config = dict(
    balance_loss=0.0193,
    lr_router=0.000863,
    norm_eps=1e-05,
    steps=9856,
)
Below are experts of layer 7 (counted from 0) of a mixture-of-experts language model. Rows are named router (the router's row for the expert), up (a neuron's input weights, with its number), down (a neuron's output weights, with its number) and show model dimensions 0-127. Each number is 128 + 24 x the weight over its row's rms, rounded and kept within 0 to 255.
After each expert's rows: a language model's description of what the expert responds to. This comes from a sample of Wikipedia text that the model never trained on.

# expert 29
router [ 91 139 117 108  87 150 134 124 123 140 152 123 111 168 151 157 126 160 143 111 150 117 166 129 170 114 166 129 121 132 122 121 149 118  90 173 178 129 128  86 150 107 178 114 133 102 116 138 112 167 107 144 133 155 145  87 150 155 148 172  89  86 156 111 102 122 112 158 157  89 157 156 127 112  89 161 137 173 111 173 132 113  87 112 118 121 143 131 147 160 122 108 148 105 138 157 112 138 164 128 115 164 116 100 148 158 109 148 111 136 132 101 134 134 117 112 146 133 153 132 101 151 119  92 110 162 147 125]
up19 [128 138 143 106 103 154 151  92 156 134 161  98  97 127 138 137 205 151 135 163 116 131 107 136 140 134 155 123 151 139 130  97 137 153 121  95 170 115 134 143 141 113 138 102 138 115  86 142 147 134 118 143 149 140 105 121  75 109 124 158 148 113 152 110 114 100 132 140 142 143 143 104 133 170 156 106 134 145 129 164 147 132  77 113 177 123 120 131 115 152 147 125 118 157 122  99 113 163 166 112 129 141 163 125 108 144  96 156  70 159 123 125 137  92  95  79  84 125 113 137 129 148 147  82  94 134 117  87]
down19 [142  89 123 131 149 108 142  88 151 148 123 102 117 189 143 125 132 103 113 157 113 110 130 134 142 116 109 127 147 100 147 161 107 142  92 145 106 128  99 138 148 114 111 167 135  90  91 105 157 123 143 124 152 102 126 123 118 141 116 173 102 174 124 164 137 139 128 176 172 104 102  91 133 113  99 153 123 143 124  78 136 192 103 117 120 170 130 150 119 108 132 108 130 127 102 113 142 163 133 171 159 122 109 110  88 102 158 120 125 113 121 165 105 109 162 121 134 172 126 133 111 116 161  94 120 112  86 137]
up20 [ 85  82 141 115 131 173 108 130 165 139 162 100 142 105 142 113 123 122 158 107 118 124 195 109 146 149 114 137 148 106 123 139 136 116 113 164 139 134 148 135  94 101 150 108  95 105 148 131 171 112 118 142 121 167 138 161  89 121 136 158 121 144 126 122 125 103 149 141 122 137 111 128 116 144 116 108 157  98 103 138 147 102 154 153 138 156 173 148 125 138 145  55 135 143 124 130 143 141  97  84  90 132  60 172 169 138 129 143 159 150 131 124 133 131 114 148 137 101 157 133 127 152 148  74 148 106 149 132]
down20 [107  91 144 140 129 147 102  97 128 128 156 119 144 153 135 150 109 139 143 135 152 148 122 155 130 117 145 123 126  64 135 107 142 140 142 116  70 139 163 176 170 133 111 139 136 154 123 140 129 118 138 120 157  94 154 118 128 156 119 132 127 164 120 124 152 166 107 120 102 148 108 111 116 122  98 150 135 111 142 143 110  98  72  93 117  95 105 110  90 110 105 106 158 121 145 142 148 151 100  86  48 139 150 146 116  70 159 112 108 119 137 149  86 151 156 122 122 169 160 159 124 127 146 121  94 118 116 118]
up21 [131 137 146 108 111  75 145 100 119 150  77 100 150 134 152 131 141 176 172 114 137  98 177 141 133 118  96 103 152 125 155 113 107  84 158 109 194 111 141 152 139 120 140 124  94 114 136  97 105 128 105 130 111 112 151  52 111 132 151 141 144 141 153 127 110 141 125 128 139 151 146 132 133 141 118  88 120 152 150  99 129 133 109 144 128 132 114 119 140 160 106 153 116 108 104 118  99 174 110 133 131 144 173 118 145 122 122 140  68 149  87 122 116 145 157 109 106 143 152 161 124 157 106 128 125 166 138 169]
down21 [151 140 107 115 141  83 113 156 119 162 107 107 110  82 104 180  98 119 127 114 144 135 113 125 155 154 101 140 113 131 155 137 153 115 122 127  91 116 129 123 156 131 107 129 155 112 143 140 123 108  88  58 116 119 130 150 154 131  84 176  93 175 145 115 115 157 130 127 151  72 171 127 150  47 115 158 128 100 157 121 144 119 149 149 128 132 120 140 156 167 134 146 132 150 145  96 125  95 153 118 154 152 116 160 138 121 121 122  94 142 133 122 153 131 122 107 141 162 101 118 124 133  78 123 131 133 141 158]
up22 [ 91 133 127 120 135 106 141 122 128 127  77 144  97 136 199 136 132 130 102 104 101 133  97 127 103 144 168 131 128 123 119 130 136 125 135 118 151 139  96  89 138  72 136 127 126 129 100 122 124 114  81 134 163 101 130 150 149 149 136 119  71 115 132 146 123 106 102 144 127 142 115 108 109 133 128 118 181 126 118 141 176  72 176 105 123  99 114  87 131 130 104 133 103 171 133 164 131 148 113 111 109 148 124  84  92 138 119 133 124 145 131 153 147 112 137  87 116  98 137 157 142 180 102 136 126 149 122  65]
down22 [144 125 118 134 152  91 117 151 136 131 138 103 168 160 123  95 125 153 133 129 167 136 130 139 112 118 158 123 168 123 169 109 139 116  90 158 121 120  98 133 137 140  98  94 108 161 100 108 162 119  95  88 107 153 102 139  85  99 100 127 147 161  73 117 127 110 148 161 155  44 132 115 107  89 114 101 127 123 168 101 143 160  91 105 138 142 115 120 161 113 125 141 119 134 147 113 126  88 127 153 102 115 135 149 129  86 151 115 155 111 130 143 167 119 111  91 101 127 136 142 111  93 119 147 135 108  90 145]
Description: Commas, colons, semicolons and opening parentheses introducing lists or quotes, plus words like including, includes, featuring.

# expert 37
router [ 99 136 112 111 123 115 187  86 105 175 134 124 147 168 149 142 115 177  99 124 144 155 115 111 138 117 138 106 130 121 119 153 130 106  99 102 165 126 129 131 110 128 146 156 159  97 111 123 131 181 146 139 122 167 148 114 145 141 147 150 123  82 128 154 106  99 108 159 109 125 188 155 144 161  81 141 147 140  97 134 163 124 139 125 126 103 106 137 172 154 163 127 129  75 120 151 118 127 120 118 137 154 118 112 139 136 125 172  96 106 143  91 172 134 107  92 161 102 145 120 137 173 112 103 116 138 144 124]
up0 [129 131 138 108 111 127 134 152 141 183 136 138 140 179 130 114 114  77 130 115  90 143 177 155 196 185 142 122 123 143 129 126 133  70 133 160 142 158 139 119 101 128 143 137 138 145 125 128 127 114  68 133 136 154 114 149  86 138 143 132 147  82 135 132 129 116 126 121 163 131 137 169 103 181  76 143 155  86  82 137 110 141 126 145 128 123 156 143 146 133 123 122 152 125 102 148 148 150 127  82 139 118 137 131 114 132 173 133 170 155 130 135 150 137 102 148 121 122 118 124 131  97 179 131 101 114 137 130]
down0 [173 129  89 151 139 138 166 126 142  94 116  95 140 135 167 158 114 136 124 108 156 119 135 151 177 126 124 105 131 157 106  96 133 132 113 113 101 136 107 114 124 148 130 149 111 161 135  92 140  92 109 147 141 135  96 152  94 127 140 108 108 172  94 107 131 106 113 127 126 129 142 121 159 135 127 143 133 168 113 126 176 167  81  95 121  82 143 106  95 139 141 127 109 143 147 117 136 112 155 158 134 143  88 118 107 162 148 108 116 118 167 159 126  93 118 141 139 128  57 110 105 110 102  85 102 129 149 183]
up1 [148 119 103 132 138 131 109 103 135 179 136 145 131 179 133 163 122 131 127 105 101 143 181 128 151 125 138 141 171 156 139 118 110 114 145 139 156 134 151 136 108 113 134 131  89 127 119 130 145 115  96 143 190 140  95 113 105 107 122 108 112 102 158 105 110 137 109 116 145 152 178 138 200 180 123 137 108 106 113 159  93 105 134  95 119  94 126 111 172 154 132 132 191 122 116 126 117 147 107 103 148 143 129 120 120  99 143 142 112 108 171 111 122 107 120 120 142 141 100 152 116 147 117 121 119 132 128  49]
down1 [114 130 109 159 181 166 145 157 134 133 118 127 151  75 108 125 129 158  79 117 136 133 133 121 176 125 160 128 129 135 101  98 107  85 153 169 126 138 170  96 149 187 114 107 119 138 117  80  91 157 107 111 153 152 125 131 106  97 137 133 148 116 106 158 185 111 128 158 127 107 116  99 138 129 144 101 116 135 100 125 177 136 133 133 128 114 109 148  73 113 173 169  91 115 142 150 129 108 120 102 140 174 134  92 121 142 137 134 146 114 128 129 115 155 128 146 109 139 132 163 120 158 142 105 140 143 101 143]
up2 [ 91 135  93 143 151 131 132 113 127 114  98 128 121 114 157 108 126  87 107 116 119 134  92 115 191 115 127 180 111 136 131 114 146 171  98 125  99 116 126  85 149 162 143 113  67 114 130 111 155 147 157 112 131 117 120 117 159 149 147 106 121 139 139 131  78 105  75 137 126 163 173 122 113 104 109 179 135 115 126 176 158  93 156 146 117 108 120 186 107 168 110 121 125 126 141  94 116 121 160 122 110 141 151 126 158 135 133 141 116 122 168 111 115 105 152 114 139 125 149 127 162 150  94 151 158 118 103 122]
down2 [137 160 155 154 150 122 151 146 122 118 153 124  76 148 118 118 123 118 138 161 126 120 144 171 161 117 141 132  93 131 158 104  99 176 140 112 126 130 119 111 157 162 142 125 135 142 178 113 160 165 147  83 130 137 105 108 107 121 155  96 173 122 132 180 122 142 143 105  69 153 120 109  80 165 101 174 105  93  86 134 124 125 138 124 144 141 134 132 130 112 124 124 139 120 118 128 107 139 122 129 126 124 162 106 149 134 182  99  79 145 151 165 118  98 136 154 101 157 147 120 156  88 159 155 131 128 101 122]
up3 [120 128 155 123 121 117 169 125 150 104 153 146 132 116 124 114 137 168 111 113 107 157 112  91 150 110 164 111 115 144 128 179 135 123 122 104 117 161 107  96 185 122  94 128  76 115  97 114 148 134 154 134 165 141 124 117 124 116 100 144  92 107 126 127 125 138 167 114 120 120 113 142  97 149 138 155 167 121 109 138 155 101  65 128 170 115  93 141 113 176 147 154 136  91 113 117 119 164 104  90 115 128 112 122 114 101 107 163 109 146 188 122 136 118  85 173 136  83 150 118 132 110  97 117 131 136 102 114]
down3 [136 151 160 167 166 133 159 121 144 101  99 182 125 134 139 131 127 149 144 136 163 146 117 145 106 166  97  93 136  88 123  78 128 118 131 130 151 127 128 132 152 119 146 112 133 147 175 112 101 118 103  86 101 131 115 101 137 150 110  85 147 124  79 149 111 126 119 125 102 197 131  95 113 118 111 164 137 100 110 120 134 118 122 129 156 107  94 136 180 149 109 124 110 165 129 139 114  78 109 126 129  93 101  86 144 120 147 133 121  98 156 163 156 104 134 121 146 150 147 120 115  91 125 114 140 181 145 149]
Description: Word-initial k and K pieces in kitchen, killer, kW, Khafaji, plus other onset pieces such as an, ak, and nouns like girl, police.

# expert 25
router [119 140 126  97  94 152 116 134 103 124 162 174 106 148 147 154 134 162 135 102 156 147 116 139 139  91 115 120 121  97 116 136 146 117 139 126 154 115 135 119 135 132 151 112 123 123 116 163 123 153 105 189 169 145 144  98 168 135 135 172 110 113 151 182 119 123 124 172 177 118 145 167 129 176 136 172 131 149 104 157 149 144 106 113 130 134 119  86 162 151 144 101 136 126 144 142 111 180 145 141 119 142 124 124 137 184 120 150 127 131 114 101 157 154 122 125 158 105 147 142  64 137 132 115  85 156 149 155]
up0 [113 129 113 164 125 186 118 121 153  96 152 144 144 131 102 191 104  98 134 125 148 132 127 138 156 123 143 161 139 145 166 132  93 122  85 172 129 151 127 141 119 107 156 142 111 139 143 128 125 159 132 148 110 123 139 121 104 135 148 117 135 173 129 138 115  98 117 157 152  90 166 133 170 164 116 193 133 133 129 141 136 130  92 102  93 104 137 124 148  90 119  91 126 177 129 136 145 167 117 123  97 105 149 110 148 113 109 104 159 103 130 139 163 143 109 137 165 152 131 115  96 172 132  84  86 109 135 108]
down0 [143 123 130 115 176 150 111 118 148 141 139 157 143  93 129 146 149 128 144 127 138 125 125 106 145 141 166 151 147 135 111 116  93 121 101 101 103 111  91  96 127 128 144 136 127 122 127 116 116 132  99 140 130 105  92 157  94 104 126 103 140 148 127 108 126 141 138 133 136 152  89 121 167  52  98 132  50 136  76 134 120 114  96 142 127  99 171 128  93 139  63 136 143 118 141 129 131 123 168 131 100 124 142 130 137 110  99 121  65 128 154 146 132 102 157 166 148 124 137 117 133 102  87 106  76 149 144 130]
up1 [142 168  78 104 129 114 116  97  73 132 173 152 142 161 140 126 137 154  92 160 139 169 106 167 158 115 108 133 153 118  73  98 112 117 126 112 123 125  91 121 124  96 163 135 142 113 136 172 144 104 132 127 173 101 127 110 114 119 134 107 124  69 130 132 117 137 167 162 139 155 135 181 136 113 109 123 115 115 112 130  93 127 127 112 129 120 100 135 147 108 149 150 126 122  97 160 165 154 135 122  85 125 132 168 154 138 110 116  94 121 128  79 129 133 119  97  82 108 137 112 176 143 126 161 129 141 144 124]
down1 [108 132 101  79 105 136 148 142 117 127 107  72 105 151 134 122  82 104 136  75 134 121 127  84 140 128 158 159 158 109 110 109 126 112  83 134 114 121 131  95 130 127  88 141 126 148 110 145 133 109 158  98  91 104 142 106 108 151 150  71 146 121 165 108  95 135  94 138 104 106  71 136 133 157 107 124 101 101 101 129  88 151  93 135 130 133 126 142 134 109 122 115 175 108 128 110 132 144 126 146 182 106 126 136 125 141 133 128 127 169 138 120 139 134 154 175 136 122 112 167 126  83 168 131 146 157 114  93]
up2 [141 137 152 133 161 120 119 135 109 141 125 159 116 129 129 142 120 138 147 117 114 148 144 105 112 193 109 141  92 126 119 120 122  66 132 146 101  97  57 152 145 127 115 120 119 104 165  95 123  89 158 139  92 130 142 140 134 119 129 137 120 131 138  95 115 139 114 186 147 129 162  85 126  97  98 151 129 130 155 157 113  82 100 150 151 112  85 132 113 118 133 122 110 106 142 112 165 125 114  95 177 124  86 138 119 146 100 104 155 155 158 125 108 129 135  90  95  75 139 115 126 118 135 184 105 113 119 141]
down2 [134  62 114 155 136 134 130 169 141 140  92  95 133 139 124  80 144 113 120 117 177 141 101 143 100 138 125 102  92 101  94 163 143 114 136  90  89  96 103 118 128 123  91 191 150 138 136 108 109 102 118 118 150 128 124 128 128 113  99 100 134 146 143  85 108 153 106 113 103  92  81 118 144  86 144 131 148 131 123 156 144 123 142 167 148  73 133 135 148 128 134 135 138 119 125 104 165 143 121 134 140 155  95 111 103  97 151 136 102 112 102  93 139 116 103 128  95  98 146 136 161 131  81 105 148 101 105 118]
up3 [121 150 170 150  99 165 126 130 165  91 125 152 135  84 128 124 104 148  99 151 148 128 139 130 159 137 155 142 135 139 102 105 144  96 135 127 115 141 149 147 115 174 129 121 152 138  90 126 168 152 122 103 102 169 124 170 106 133 115  96 113 157 145 108 124 141 123 138 123 152 155  89 142  94 128 115 156 145 120 169 155 145 100  89 147 145 132  72  92  66 130 154 148 132 104 149 146 116 155 104 117 147  90 103 142 130 108 169 146 118 175 170 119 103 139 169 141 115 146 102 129 126 109 161  99 109 111 137]
down3 [123 122 125 117  87 129 126 133 155 144  97 139 110 137 110 108  89 130 148  79 135 163 159 111 114 138  99 172 132 115 115 122 147 156 111 154  99 157 109 168 171 137 173 114 138 116 142 122  82 112 131 118  73 131 154 102 137 156 109 128 129 148 158 126 137 152 101 168 142  81 118  95 151 126 149 188 134 112 161 139 113 129 139 148 132 145 129 139 140 108 150 148 151 100  99 123 179 110  96 113 128 133 112 148 150 161 131 119 115 108 144 120 192 145 119  96 181 138 105 150 140 175 156 130  88 128 131 123]
Description: Line breaks ending tables, lists or paragraphs right before a == section heading ==, a new paragraph or a list dash.

# expert 39
router [143 137 109 125  99 128 150 132 122 190 157 156  85 149 171 172 153 167 165 110 118 137 137 108 147 116 135 143 124 118  97 147 129 123 121 177 148 106 139 114 165 150 154 149 139 115 124 127  67 163  94 180 112 133 145  79 128 119 164 154 110 122 162 147 129 101 107 176 148  99 159 141 140 141 114 160 146 160 137 140 136 123 105  96 109 100 123  97 149 143 120 108 137  89 165 153 104 139 149 157 111 136 110 133 164 141 160 143 141 131 147 113 159 141 127 133 176 117 139 147  97 151 133 105 108 131 127 108]
up0 [112 155 165  92 121 117 127 124 102 139 112 175 159 143 137 171 116  94 141 104 113 152 135 130 131 111 133 112 136 140  94 127 123 103 172 120 133 100  68 119 123 155  56 130 118 142 151 139 162 131 108 138 116  95 124 118 143 185 147 129 144 120  99 144 154  90 122 114 120 128 106 149 152 115 162  81 148 102 138 119 127 141 128 106 151 117 103 131 106 156  96 124 138  94 124 116 103 139 163 117 161 145 116 148 117 117 124  98 121 147  76  69 184 154 144 131 168 121 119 141  96 113 100  86 124 112 116 119]
down0 [165 129 117 127 139 137  79 142 117 150 121 125 103 149  94 128 133 128 105 130 125 151  80 138  78  77 116 125 142 118 129 135 144 145 113 116 110 167 148  81 133  78 127 179 151 125 101 168 160 152 102 152 109 119 129 119 159 160 135 135 138  93 142 129  79 137  91  93 111 121  55 158 118 115 114 101  94 121 139 124 124 132 155 160 139 124 162 127 144 162  92 184 121 119 142  95 141 150 115 130 138  99 136 118 118 116  88 125 115 140  85 115 125 133 102 102 141 145 123 125 136 145 113 124  77 131 133 166]
up1 [124 124 144 121 121 139 162 109  90 133 111 107 116 135 172 146 126 127 179 148 130 132 113 125 126 118 130 115  83 104  82 203 152 135 149 103  86 127  76 146 143 148 157 108 125  93 132 114 139 135 136  97 139 148 140 124 168 124 154 124 115 129 124 166 103  60 107 129  67 115 127 102 116 110 145  83 140 158 152  96 132 147 126 107 119 136 154  99 111 141 142 152 129 155 139 152 122 164 165 149 118  96 140  83 162 122 137 167 112 137 118 143 137 149 150 142 109 110 124 130 177 132 127 125 129 131 177 119]
down1 [170 151 172 153 113 168 130 112 214 131 110 125 129 158 100 105 106 110  70 127 184  96 111 167 147 128 112 173 162 154 103 106 133 158 162 122  97 146 158  86 169 137 172 130  79 151 144 134 125 119  68 122 106 135 120 120 120 101 118 115 120 147 111 155 162 131 108  87 122  93 151 123 105 111 148 146 166 116 153 133 107 118 138 142 102 137 121 121 143 125 149 123 139 140  97  99 119 141 103 133 109 130 126 133 121 128 159 101 136 148 154 155 132 119 129 109 144 105 151 118 130 148 128 132 113 113 128 112]
up2 [ 92 111 130 149 128  95 125 120 103 137 106  95  81 107 168 124 198 125 135 158 125 112 133 143 135 125 104 141 122 137 138 131 120 128  65 131 132 126 109 113 167 116 149 110 170 161 106 154  97 130 143 124 128  83 132 167 100 120 120 128 114 121  92 105 145 119 157 158 143 122 141  73 107 108 102 109 131 153 143 133 130  76 118 132 140 139 160 129 144 157 154 132 133  99 150  75 158 122 136  91 122 128 142  79  95 177 111 135 129 132 125 123 109  92  78 153 149 143 145 100 109 131 142 130  87 152 129 166]
down2 [158 143 124 133 150 127 142 101 127 182 128 125 145  92  85 149 120 111 120 148  91 106 132 113 125 137  70 122 125 134 132 146  97 117  87 115 133 162 148 119 114 117 106 148 107  91 116 139 128  91 134 176 148 103 130  93 145 154 175 122 151 115 175 185 110 151 110 134  84 111 122 138 139 199 118 126 129 138 115  96 115 139 166 118 104 129 127 161 142 129 136 119 118 141 114 113 127 146 159 136 162 122 120 105  96  89 115 123 134 101 104 105 135 152 111 139 127 155  66 145 103 181 146 118 127 129  85 152]
up3 [105 124 110 129 123 142  95  83 152 151 111 156  86 149  95 135 139 157 180 129 103  93 115 167 154 136 130 140  79 128 117 113 117 111 129 145 143 140  77 131 144 119 120 146 141 118 118 112 107 134 133 160 148 122 151  90 137 140  78 109 113 126 115 121 166  68  51 159 131 141 162 127 127 134 109 154 129 123  50 125 129 105 120 119  92 123 119 121 119 117 148 125 149 121 121 131 158  76 139 103 125 122 160 104 109 126 138 140 157 134 136 146 141 163 129 111  85 138 130 159 165 112 131 159  99 116 102 121]
down3 [137 109 174 164 123 131 159  86  96 161 121 109 140 106  89 146 125 124 107 155  94 138 151 133 156 132 132 115  98 157 146 129  82 101 103 103 130 111 168 108 121 102 134 119 153 143 196  95 164  98 112 154 118  92 143 113 105 154 157 116 173 114 110 140 142 115 117 132 170 125 131  88 118 142 106 123  68 120 136 143  86 135 122 147 169 126 106 105 125 105  85 102 121 147 140  76 137 112 142 106 142 109 109 136 125 131 133 148 153  89 109  82 132 101 157 115 118 107 107 145 107 108 141 150 132 128 102 145]
Description: Line breaks ending lines in taxonomy boxes, biography infoboxes and lists, as after Tracheophytes or Eukaryota; also been, continued, previously.

# expert 50
router [116 121 105 125  87 169 166 116 125 148 129 114  91 156 135 155 135 120 149 110 147 119 143  87 176 106 138 104 114 123 132 121 170 125  93 164 154 112 100  85 141 139 167  97 149 122 126 140 102 138 130 136 139 139 133 110 136 124 156 162  96 103 138 123 124 114 116 148 114 113 155 126 145 124 153 138 134 149 122 158 147 127 127 105 114 138 123 137 183 156 111  86 170 126 159 169 107 128 143 140 120 165  89 115 143 185 161 158 122 147 135 114 141 147  91  99 176  96 143 168 124 178 113 123  69 146 126 101]
up0 [ 75  87 149 130 167 145 133 119 119 106 136 162 141 143 156 169  95 156 131 124 152 131 105 137 135 141 140 102 111 105 137 103  98 116 156 154  95 153 108 155 178 139 129 101 131 137  98 144 139 146 153 124 186 156 134 125 145 119 148  80  93 140 167 137 138  95 127  90 166 118 103 138 116 112 102 135 146 130 105 171 183  72 128 177 136 114 126 138 145 136 110 123 120 107 147 110 110 115 154 127 162 103  94  80 141 121 108 143 151 113 112 137 124 146 137  92 126 105 126 147 152 132 116 104 105 149  80 143]
down0 [149 106 129 125 121  98 110 168 125 149 119 120 149 156 106 113 117 112 160 136 155  92  64 123  79 155 150 123 172 132 172 132 109 131  96 123 144 123 140 175 118 130 140  74 141 145 130 129 122 123 101 141 128  92 119 130 152 121 148 126  85 130 157 101  86 163 134 133 109 111 130 129 125  85  90 109 141 145 142 106 105 172 132 133  93 154 155 150 167 119 152 158 111 105 109 133 143 119 125 114  85 106 160 142 154  69 153 145 130 152 123 129 179 106 101 117 102 115 132 126 132 121 142 122 153  92  97  90]
up1 [123 105 104 136  55 163 114 148 155 119 102 120  99 100 154 122 144 126 151 139 110 131  96 125 134 106 183 115 129  82 153 128 129 108 148 142 120 140  63 161 138 131 159 115 134 137 124 148 151 122 149 142 132 109 100 128 126 126 131 116 111  94 117 119 143  83 112 182 126 136 127 167 182 145 115 126 138 145 114 131 111 125 117 122  85  96 120  69 136 101 149 146 137  85 124 165 153  97 123 163 130 155 127 110 128 151 165  98 137 110 136  99 177 136 122 131 152 146 122 105 118 151  61 149 134 124 141 118]
down1 [133 119 126 166 142 142 105 100 147 133 105 128 131 128 127 149 139 179 114 107  98  99 155 145 132 129 152  93 109 144 115  92 137 116 121  91 119 170 110 129 179 141 139 105 142 125 180 121 105 102 128 162 127 118 165 143 151 107 116 124 111 115 153  89 142 116 131 119 103 177 116 145 110 121 135 102 163 131 104 133 146  92  91 165 154 114 149 152 111 100 121  99 117 130 141 150 149  89  95 124 161  79  95 121  99 164 133 140  95 133 149 158 151  89  92 167 123 146 179 113 142  98  89 170 150 125 128 134]
up2 [ 99 117 146 143 128  74 133 113 133 118  94 117 126 156 153 201 120 174 100 102 159 120 128 112 113 125 177 123  88  96 131 128 160 110 125 153  95 131 121 147 166  69 139 129 130 124 150 131 134 145 103 128 176 125 127 129 132 117 148 131 101 147 130 168 133 120 105  97 153 187  85 162 120 114 125 154 155 148 145 139 158 155 134 120 153 127 152 135 152  98 101 150 104 110 159 119 127 152 155 141 112  90  93  97 142 109 147 145  98 167  98 142 153 158 124 146 136 110 151 130 145 141  94 154 128 124 116 156]
down2 [114 127 107 124 143 112 110 148 154 178 133 132 137 160 131 116 112 108 124 139 126  96  94 122 101 157 126 134 168 166 194 104 101 136 114 117 101 152  98 140 126 175 119 135 113 122 126 141 122 123  92 142  89 127  93 126 108  86  98 104 107 132 182 122 169 170 139  90  99 100 123 114 135 105  88 123 124 127 130 156 135 100  95 124 118 150 147 137 146 117 161 136  93 114 118 113 126  84 105 109  95 115 123 128 105 128 119  96 179 129 116 157 169 108  75 148  91  95 141 116 147 126 129 146 125 110  77 130]
up3 [140 115 129 138 131 143 134  85 147 112 132 138  62 124  84 130 152 154 102 100 112 157 116 129 127 135 108 121 117 129 133 124 122 116  96 121 130 140 107 159 154 128 146 145 133 121  79  87 145 167 160 149 120 109 130 148 133 115 104 105 151 151 159 130 154 128 104 150 151 148 131 139 166 138 111 108 138 114 122 161 133 112 154 146 163 130 111 108 136 111  99  55 103 150  78 140 127 124 144 142 173 112 171 129 112 111 147  81 142  98 146 137 128 219 156 113 157 117 142 161 155 132 123 124  85 133 121 148]
down3 [132 115 164 135 148 102 165 111 102 131 143 122 129 149 114 131  87  92 136 124 134  73 116 147 120  96 145  97 190  68 130  87 148 105 116 139 114 123 125  81 107 110 153 154  98 126 152 120 128 125 163 132  92 119 148 118  96 122 140 118 150 146 107 170 121 150 137 126 126 173 129 124 131 151 169 168 181 146 100 114 108 170 149 119 140 139 134 133 143 145 136 137 159 127 142 141 139 124 143 123 109 136 125 150 153 100 135  87 130  80 110 160 130 115 142 137 130 115 109 182 123 138 160  61 159 105 116 109]
Description: Commas in citations and lists, the word as or As at phrase starts, and table pipe separators, plus prefixes pre and con.

# expert 48
router [125 120 113 118  76 185 110 104 118 161 134 140  97 166 139 132 134 151 139  82 144 106 167 140 158 106 172 128 119 117 138 135 166 118  91 154 144 125 130 122 157 109 167 111 146  98 106 148 100 143 105 128 143 139 148  91 144 158 179 168 132 106 185 126  92 125  96 151 154  97 143 133 121 125 108 169 125 150 111 155 157 145 119 111 114 104 131  98 175 166 128 117 145 109 167 140 126 145 168 136 121 162 130 118 162 154 116 147 115 157 127 110 140 133 113 111 120 121 153 141  78 160  86 130 125 145 113 129]
up7 [119 119 110 137 128  93 104 127 134 104 122 131 136 146 135 113 162  96 137 118  75 141 177 101 152 130  71 144 101 108 119 155  84  90 176 185 165 124 131 136 114  93 118 144 149 120 132 130 129 146 126 129 134 148 105 118 153 156 164 114 177 128 115 144 113 124 127 102 158 162  90 120 104 119 156 125 149  66 157  94 141 117 161 160  97 116 103 128 178 148 148 140 127 125 115 127 152 159 139 139 152 131  86 145 148 147 122  91 134 151 161 119 122 127 137 113 127 117  95 113 111  89 122 116 124 110 106  75]
down7 [128 158 123 150 114 113 113 129 131 124 158 150 119 136 122 149 157 102 136 138 124 139  88 129 145 135 133  82 174 136 136 152 156 141  90  93  87 124 142 129 134 100 136 102 107 117 162 176 123 148 132 139 128  89 122 141 119 123 179 137  87 125 105 170 118 123  86 107 127 155 147  86 114  96  91 138 135  85 153 110  78 116  72 127 151 114 130 101 128 138 139 157 148 161 100 157 121 130 133 103 155  87 133  84  92 110 169 115 119 130  88 105 113 118 145 131 122 133 177 116 109 169 100 110 157 124 124 106]
up8 [148 101 105 148 135 174 117 115 152 155 136 116  76 100 132 136 130 117 116  74 172 144 152 137 156 123 131 139 100 124 136 149  97 153 165 159 126 143 131 163 155 123 158 136 168 105  94 128 137 134 128 148 150 152  96 146 137 148 142 143 160 128 156 149 143 140 220 146 137 127 123 120 150 110 125 131 162 116  87 151 140 131 150 108 138 114 132 136 120 157 151 135 137 126 182 122 133 131 181 191 121  98 134 141 143 155 124 124 143 100 165 167 105 136 116 163 101 137 133 137 125 160 141 121 149 133  88 101]
down8 [150 120 133 133 100 112 145 104 144 129 119 115 152  99  87 174 116 109 175 137 113 115  86 124 172 102 115  90  95  72 101 122 112 114 108 131 121 169 118 146 128 135 144 133 148 112 112 128 103 111 105 156 156 105  71 146  94 111  88 108 102 134 107 133 140 102 138 154 122 114  94  87  96 111  82  92 123 127 123 139 104 140 128 132 139  92 160 118 152  92 123 116 109 141 101 138 160 111 144 113 171 111 150 131 139 166 198 149  92 103 150 124 112 100 121 105 133 130 117 127 146 124 116 104 176 119 141 121]
up9 [128 131 108 141 117  92 113 125 103  84  82 188 132 171 108 111 106 128 183 150  98 132 134 143  98 119  94 106  98 140 123 159  96 120 116 144 132 139 136  91  92 118  97 123  99 158 104 107 101 128 136 102 140 111 131 159 128 109 101 128  90  98 119 124 126 151 121 116 134 121  94 154 112 139 156 151 142 143 127  94  85  80 143 109 118 138 146 131 142 110 137 120 142 136 119 171 135 136 107 118 109 127  87 137 127 112 117 167 152  86  84 153 132 106 103  95 181 133 105 145 137  80 106  89 147 100 154 151]
down9 [116 147 168 174 121 169 151 142 136 134 125 165 148 120 159 120  94 143 137 128 114 105 142 128 101  79 101 124 120 167 160 133 158 139 151 138 134 132 189 160 119 103 152 138 107  95 152 124 172 133 196 102 135 164 120 105  97 152 150  98 129 150 133  92 126 157 135 146 143  91 113 130 126  95 148 131 126 142 135 164 137 118 142  88 126 175 115 140 124 123 106  88 103 148  97 140 131 175 141 158 104 107 158 122 117 101  99 103 103 107  94 155 110 128 130 117  94 114 144  88 155 153 113 127 153 142 133 133]
up10 [ 87 147 116 137 132 124 124 103 130 171 105 136 143 163 141 238 130 105 117  93 149 126 143 156  82 137 123 118 131 134  85 129 116 109  93 128 162 144  91 125 161 128 114 139 153 136 120 144 141 105 111 132 146 130 125 133 138 153 153 175 119 150 128 132  95 141 100 107 140 129 155 123 130 138 154 189 135 142  92  91 154 157 119 114  98 102 119 119 121 176 151 107  88 130 148 162 148 122 123 134  99 109 100 155 175 129 135 137 111 119 173 125 111 107  86 128 129 141 100 125 131 116  98 154 143 146 136 128]
down10 [115 145 130 156 127 140  79 115 141 129 133  87 135 143 123 160 135 123 174 122 125  97 128 164 141 113 103 170 141 126 117 121 138 126 105 115 132 148 139 110 125 128 115 158 106 123 174 101  89 123 107  86 100 128 123 130 129 103 147 140 128 157 162 130 133 137  95 119 161  98 100 104 114 107 138 127 184 118  93 136 113 158 103 148 147 118 136 133 138 129 135 122  97 137 132  88 150  95 132 149 146 141 152 150 157 167 138 151  94 124  90 122 133  50 132 135  85 146  78 127 125 126 119 166 104 138  56 177]
Description: Commas, semicolons and conjunctions such as and, or, but, while, including that separate items or clauses in running lists.